config.toml
moe_layers = [0, 1, 2, 3, 4, 5, 6, 7, 8, 9, 10]
norm_place = "pre"
rope_base = 10000.0
grad_clip = 2.0
final_lr_fraction = 0.1
seq_len = 1024
Below are experts of layer 3 (counted from 0) of a mixture-of-experts language model. Rows are named router (the router's row for the expert), up (a neuron's input weights, with its number), down (a neuron's output weights, with its number) and show model dimensions 256-319. Each number is 128 + 24 x the weight over its row's rms, rounded and kept within 0 to 255.
Before each expert's rows: "gets" lists some tokens that make up at least twice as much of what it gets as of all text; "raises" lists some tokens whose logits its average output raises strongly, later layers aside. This comes from a sample of Wikipedia text that the model never trained on. Tokens count by the router's weight.

# expert 6
gets: " ", " |\n", "\n", " \"", ")\n", ")"
raises: ".\n\n", ",", "'s", " or", "’s"
router [107  89 113 112 134  74 162  78 164 138 130 126  97 141 162  88 144 171 138 155 116 135 133 168  99 111 155  96  93 115  92 121 105 162 154 136 141 148 111 125 147 123 126 117 144 118 122 112 122 118 149 128 110 127 117 163 191 156 104  87 165 136 132 104]
up0 [130 111 130 143 138 156  99 177 124 122 148 135 141 150 143 100 133 111 130 159 131 126 119  96  73 167 142 123 132 127 157 152 158 124 135  74 123  99 118 182 147  96 128 123 119 128 102 130 131 142 160 132  89 121 165 128 183 147  87 133 148 130 103  85]
down0 [124 146 129 142 135  91 160 116 150 152 122 147 122 155 131 160 151 165 113 139 138 128 125 104 114  96 130 150 103 141 130 128 130 130 145 157 136 145 117 118  82 182 140 132 140 104 108 148 119 131 105 109 150 124 101 133 107  94 114  75 108 100 165 105]
up1 [129 126 106 120 143 112 135 111 129 139 125 131 118 149 158 141 112 164 174 179 133 104  96  93 172 100  91  89 140 137 112 178  90 106 142 117 120 162 135 166 109 141  85 117 139 114 118 140  73  56 139  93 116  82 114  84 140 126 147 124 121 125 112  95]
down1 [135 188 178 115 117 144 122 134 101 108  97 125 137 108  99 117 147 111  76  97 118 135 152 147 126 119 136 129 143 134 126 101 167 109 107  74 135  87 113  85 108  92 161 184 117 142 106 133 137 127 108 158  96 117 116 126 143 102  96 115 126 113 127 163]

# expert 2
gets: " ", " (", " was", " is", " \"", " for"
raises: " of", "ue", "'", ","
router [138  85 109  88 136  74 168  97 122 128 133 156  89 145 149 117 186 148  69 146 121 103 177 159 122 111 145  86  90 101 120 166  92 135 132 117 155 178 139 131 171 118 119 114 124 122 118 156 146 128 132 136  99 113 132 140 155 159 135 112 142 113 125  74]
up0 [ 95 128  72 101 161  98  80  94 122 111 116 120 112  84 137 143 135  94 108 109 124 117 138 155 167 171 161 143 160 171 166 113 128 128 140 166 128 131 118  85 107 139 150 128 102 114 138 137 120 133 116 132 166 141 119 117 118 137 122 168 141 158 119 151]
down0 [152 109 137 171 126 137 172 129 184 132 163  80 159 112 103 138 108 172 136 114 139 111 122 109 101 114 134 131  78  99  98 126 155 115 132 134 113 112  86 128  90 129 119  81 158 139 104 103  94 137  94 132 143  99 157 143 162 109 141 141 125 132 137 138]
up1 [112  83 108 183 126 174 125 147 168 132 125 142 114 112 185 121 136 127 163 121 157 132 162 149  95  82 148 142 140 134 111 143 173 146  89 105 104 114 144 115 110 136 120 115 140 166 130 106 145 154 122 114 134 114 168 172 130 166  95  85 130 165 115 148]
down1 [142 129 118 118 121 137 125 135 135 130 153 135  78 106 107 175 111 147 137 151  47  85 110 157 129 172 100  67 118 159 126  96 107  53 132 105 126 134 138 148 131  87 112 134 125 110  92 136 132  88 124 164 152 108 112 123 162 113 124 126 107 137  85  82]

# expert 5
gets: " and", " |", "|", " |\n", " In", " or"
raises: "”", "?", " -", ".)", ":\n", "..."
router [123 122 134  96 148  92 161 130 152 158 129 104  91 170 131  94 155 124 136 146 102 133 158 110 127 132 138  97 117 120 138 130 115 121 131 139 134 151 157 145 153 138 110  91  87 140 102 138 132 112 106 169 102 105 126 147 181 125 111 124 134 104 123  80]
up0 [100 133 108 140 121 126 128 135 134 122 164 142 104 124 122 138 138  98 146  46 127 172 146 157 156 153 195 139 138 159  96 108 135 130  76 130 123 133 125 119 107 135 169 113  99 131 100 196 126 107 103 132 131 112 152 125 160 139 110 185  82 128 140 130]
down0 [143  99 116  90 148 163 127 133 104  97 127  85 141 134 139 155 110 184 101 170 132 108 126  94 138 111 131  88 117 129 100 151 129 150 123 146 154 107 119 108 141 131  72 130 199 118 138  88  97 128 131  87 116 155 136 126  89 109 133 153 129 122 108 122]
up1 [133 113 111 145 138 131 150 140 149 130 117 130 127  70 128 124 136 121 124 136 124  90 120 118 149 116 143  72 100 135 162  97 123  92 135 168 138 178 117 108 139 154 101  96 138 152 155 164 120 135 160 161 124 109 133 130  78 145 113 117 139 118 118 133]
down1 [140  86 150  98 108 117 144 101 155  98 120 121 154 134 126 128 106 103 113 124 166 176 146 136 157 110 141 137 136 123 125 126  87 147 130 117 188 149 117 142  96 112 142 167 148 145 160 136 130 127  90 104  93 130 157 124 121 101 135  95 162  97 138 153]

# expert 0
gets: " the", " in", " on", " a", " The", " from"
raises: ",", " (", ";", " -", " in", " "
router [117 113 105  93 136  97 127  84 144 134 173 154 112 143 142 129 129 153  87 166  99 121 176 129  91  87 129 119  91 115  86 160 134 133 122 153 135 152 128 130 200 129  83 107  66 139 114 120 165 136 153 161 126 108 121 124 147 155 100 109 157 112 110 103]
up0 [ 86 155 167 145  99 131 136 134 137 102 215 130 141 112 114 137 135 200 137 131 154 173 109 120 109 119 120 133 105 153 151 127 155 116 118 101 127 136 104  83 146 152 112 174 117 120 102 107 150 111  91 103 137 137  95 186 147 121  83 145 165 160 156 137]
down0 [138 107 143 104 146 154 124 159 196 147 114 162 117 145 144 139 126 126 164 132 133 126 132 140 119 115  88 108 146 114  90  85 142 120 125 120 144 136 138 127 131 141 164 128 106  64 164 161 102 136 181 146 169 130 130 133 104 109 137 110  64  85 136 138]
up1 [ 99 141 129 103 132 135 144 111 130 111 147 126 146 128 197 149 117 122 109  80 134 132 120 101 119 150 146 100 125 166 150 115 116 101 128 141 184 149 114  61 123 120 158 135 123 140  81 179 101  92 136 114 106 143 123 127  67 106 116 189 121  87 119 133]
down1 [115 122 145 177 125 116 137  72 171 133 163 133 119  87 146 181 137 128 143 121 145 137 136 180  83 111 110  96 130 165 126 137 152 115 113 145 164 145 136 102 140 145 116 127 134 113 138 148 149  91 161 116 191 121  86 143 128 141 149 124 115 126  90 126]

# expert 13
gets: ",", " a", "'s", "th", " The", "),"
raises: " ", ",", "1"
router [123  63 138 148 167 119 138 134 156  95 155 140  93 179 147  94 129 130 105 173  80 125 119 167  87  91 161 106 111 135 130 140  91 137 123 148 114 162 143 147 145 138 108  86  83  98 103 132 164 134 139 153 161 104 117 144 149 147  95 114 169 117 132  72]
up0 [136 185 114 131 117 155 108 128 144 122 144 141 164 132 129 144 161 136 149  82  75 127 132 147 134  88  74 104 178 145 135 163 172 111 127 144 124 120 136 143 114  97 167 146 198  97 117 152 169 145 132 112 124 136  95 104 106 120 137 136 119 114 136 114]
down0 [110  85 150  89 117 135 164 118  68 115 146 123 106  70 111 137 145 143 123 165 153 102 109 129 117 113 145 128  77  85 146 125 117 143 156  91 140 198 123 161 131 130 147 151 122 171 128 122 118 122 106 128  86 145  97 123 122 142 113 104 125 118  98 116]
up1 [127  94  25 150 153 147 141 152 146 116 154 114 152 126  85 120 140 173 122 159 152 171 150 129  91  94 134 131 117 119 101  93 122 152 124 124 138 127 135 143 136  94 117  93 152 130 174 138 126 167  93 169 131 109 124 117 135 149 168 108 117 158 144 104]
down1 [128 147 164 106 119  99 109 158 123 158 122 131 157 107 120 118 130 120 165  92 109 129 108 109 146 122 119 106 156 103 154 159 125 146 144 107 177 128 148 127 124 168 124 189 112  99  89 138  76 143 184 102 116 136 155 103  96 160 119 106 130 120 113 163]

# expert 31
gets: ".", ":", "\n", ".\n\n", ")", "\n\n"
raises: "ts", "ft", "ew", "án", "==", "her"
router [135 113 135 108 135  71 148 121 134 124 131 142  67 136 119 138 169 144  90 169 102 119 157 151 155  81 150 120  91  98 131 154 124 162 150 119 174 149 112 139 126 148 103 133  67 131  86 137 144 133 120 146 148 101 119 141 158 138 104  87 172 128 108 126]
up0 [132 131 118 110  74  99 153  92 134 130  98 101 121 116 119 134 163 116 111 117 128 151 157 145 142 136 172 134  93 114 139 132 109 145 105 103 115 146 132  84 138  82 108 121 112 112 118 130 158 152 102 120 121 130 148 178 149 123 148  98  88 125 129 109]
down0 [147 129 112 162 160  83 115 195 114  88 122 161 167 126  94 101  97 103 133 122 131 155 114 129 100 147 102 150 196 163 131  93 172 101 137 173 143 101 147 120 126 134 156 177 132 151 110 114  98 120 104 119 124 132  99  89 123 116 136 122 174 137 125 161]
up1 [108 152 112 140 121 150 101 145 123 109 116 129 161 137 170 155 109  96  92  89 142 115 153 170 117 195 141 133 140 126 124 113 155 149 113 119 139  76 141  66 143  80 145 182 182 168 118 144 143 119 121  86 126 177 157 118 107 134 145 185 133 140 154 132]
down1 [108 136 144 127 108 139  96 141  93  80  65 162 152  84 137 167 127 112  93 110 131 107 144 167 121 159  93 151 161 151 117 134 163 134  98 155 134  94  87  93 141 136 139 131 140 106 140 119 130 126 152 105 111 141 121 124 134 139 141 151 125 149 146 121]

# expert 15
gets: " |", ",", "|", " and", ";", "),"
raises: ".", ".\n\n", ").\n\n"
router [126 123 100 107 129 104 154 110 172 130 144 113  92 152 143 105 165 147 134 151  92 129 142 140 123 134 149 123 115 126 121 157 124 167 144 155 142 158 153 134 175 168  88 109 110 150  87  96 163 154 126 157 160 105 123 150 171 150 118 114 121 137 129  94]
up0 [125 128 130 103 151 163  95 129 145 103 154 119  91 161 122 164 110 137 131 168  41 135 127  99 151 122 137 140 109 115 146 127 125 144 125 119 128 140 108 115 125 117 158 130  98 132 101 133 131 139 154 106 150 153 119 111 123 136 149 197 121 143 108 129]
down0 [126 153 105 112  82 120 167 150 148 150 108 164 147 123 143 154 179 102 176 126 109 164 122 165 131 134 142 113 120 121  84  86  91 121 108 155 101 116 128 115 112  94 102 135 155 139 116 141 151 153 133 128 131 134 123 152 148 119 100 130 136 115 101 101]
up1 [107 121 136 149 130 132 162 132 120  99  84 121 130 146 112 155 159 129 116 154  76 132 121 135 160  65  57 134 144 124 101 137 159 139 103 125 129 104 134  91  82  89 123 136 132 127  94 107 125 140 121 105 113 102 163  96 134 108  95 170 118 119  86 132]
down1 [100 136 112 156 119 134  78  95 115 146 102 108  96 128 110 178 130 132 122 123 138  67 148 136 144 167 113 100 145 156 156 145 149  93 116 108 126 156 101  86 119 144  83 138 108 125  93 185 154 122 119  92 125 123 121 109 123 162 180 135 124 115 132 140]

# expert 3
gets: "19", "20", "1", "2", "3", "4"
raises: "ales", "hi", "ı"
router [113  81 127 121 166 106 137 110 128 121 174 168 118 149 167  85 141 187  93 139 125 142 152 116  87 126 115 101  89 140  88 145 120 110 135 136 144 141 110 129 170 102 110  91 105 120 131 119 177 136 140 151  90 132 135 154 159 162 141 137 154 110 146 101]
up0 [105 125 121  80 158 139  86  66 136  89 129 147 104 116 167 141 166 113  80 120 109 117  83 161 119 120 165 116 129 157 157 136  73  74  94 146 133 113 104 117 145  97 135 119  75  86 169 142 143 183 160 132 148 121 130 123 122 115 131 159 107 133 123  97]
down0 [140  94 135 135  97 148 171 188 132 146 112 125 189 140  77 156 117 145 147 166 106 143 129 117 111 119 102 167 115 118 121 136 122 137 149  97 160 136 169 136 124 133 140 133 108 106  95 139 118 144 171  73  95 148 139 156 122 141 156 131 128 114 141 176]
up1 [148 141 114 171 113 167 125 147 123 144 126 126 128 100 157  74 129 158 125 136 159 130 144 156 133 114 106 116 103 111 114 113  94  86 133 143 103 163 132 143 109 112 127 125 182 136 118  98 121 120 144 103 119 123 147 158 157 140 142  76 151 129 132  93]
down1 [ 78 103 146  78 152  97 111  87  99 163 177 110 106 161 102 116 129 129 133 115 164 159 123 129  61 103  90 146 141 162  74 144 183 168 160  83 128  95 131  94 135 181 138 151  87 113 124 132 113 105 101 101 117 156  96 156 109 134  99 160  93 155 111 132]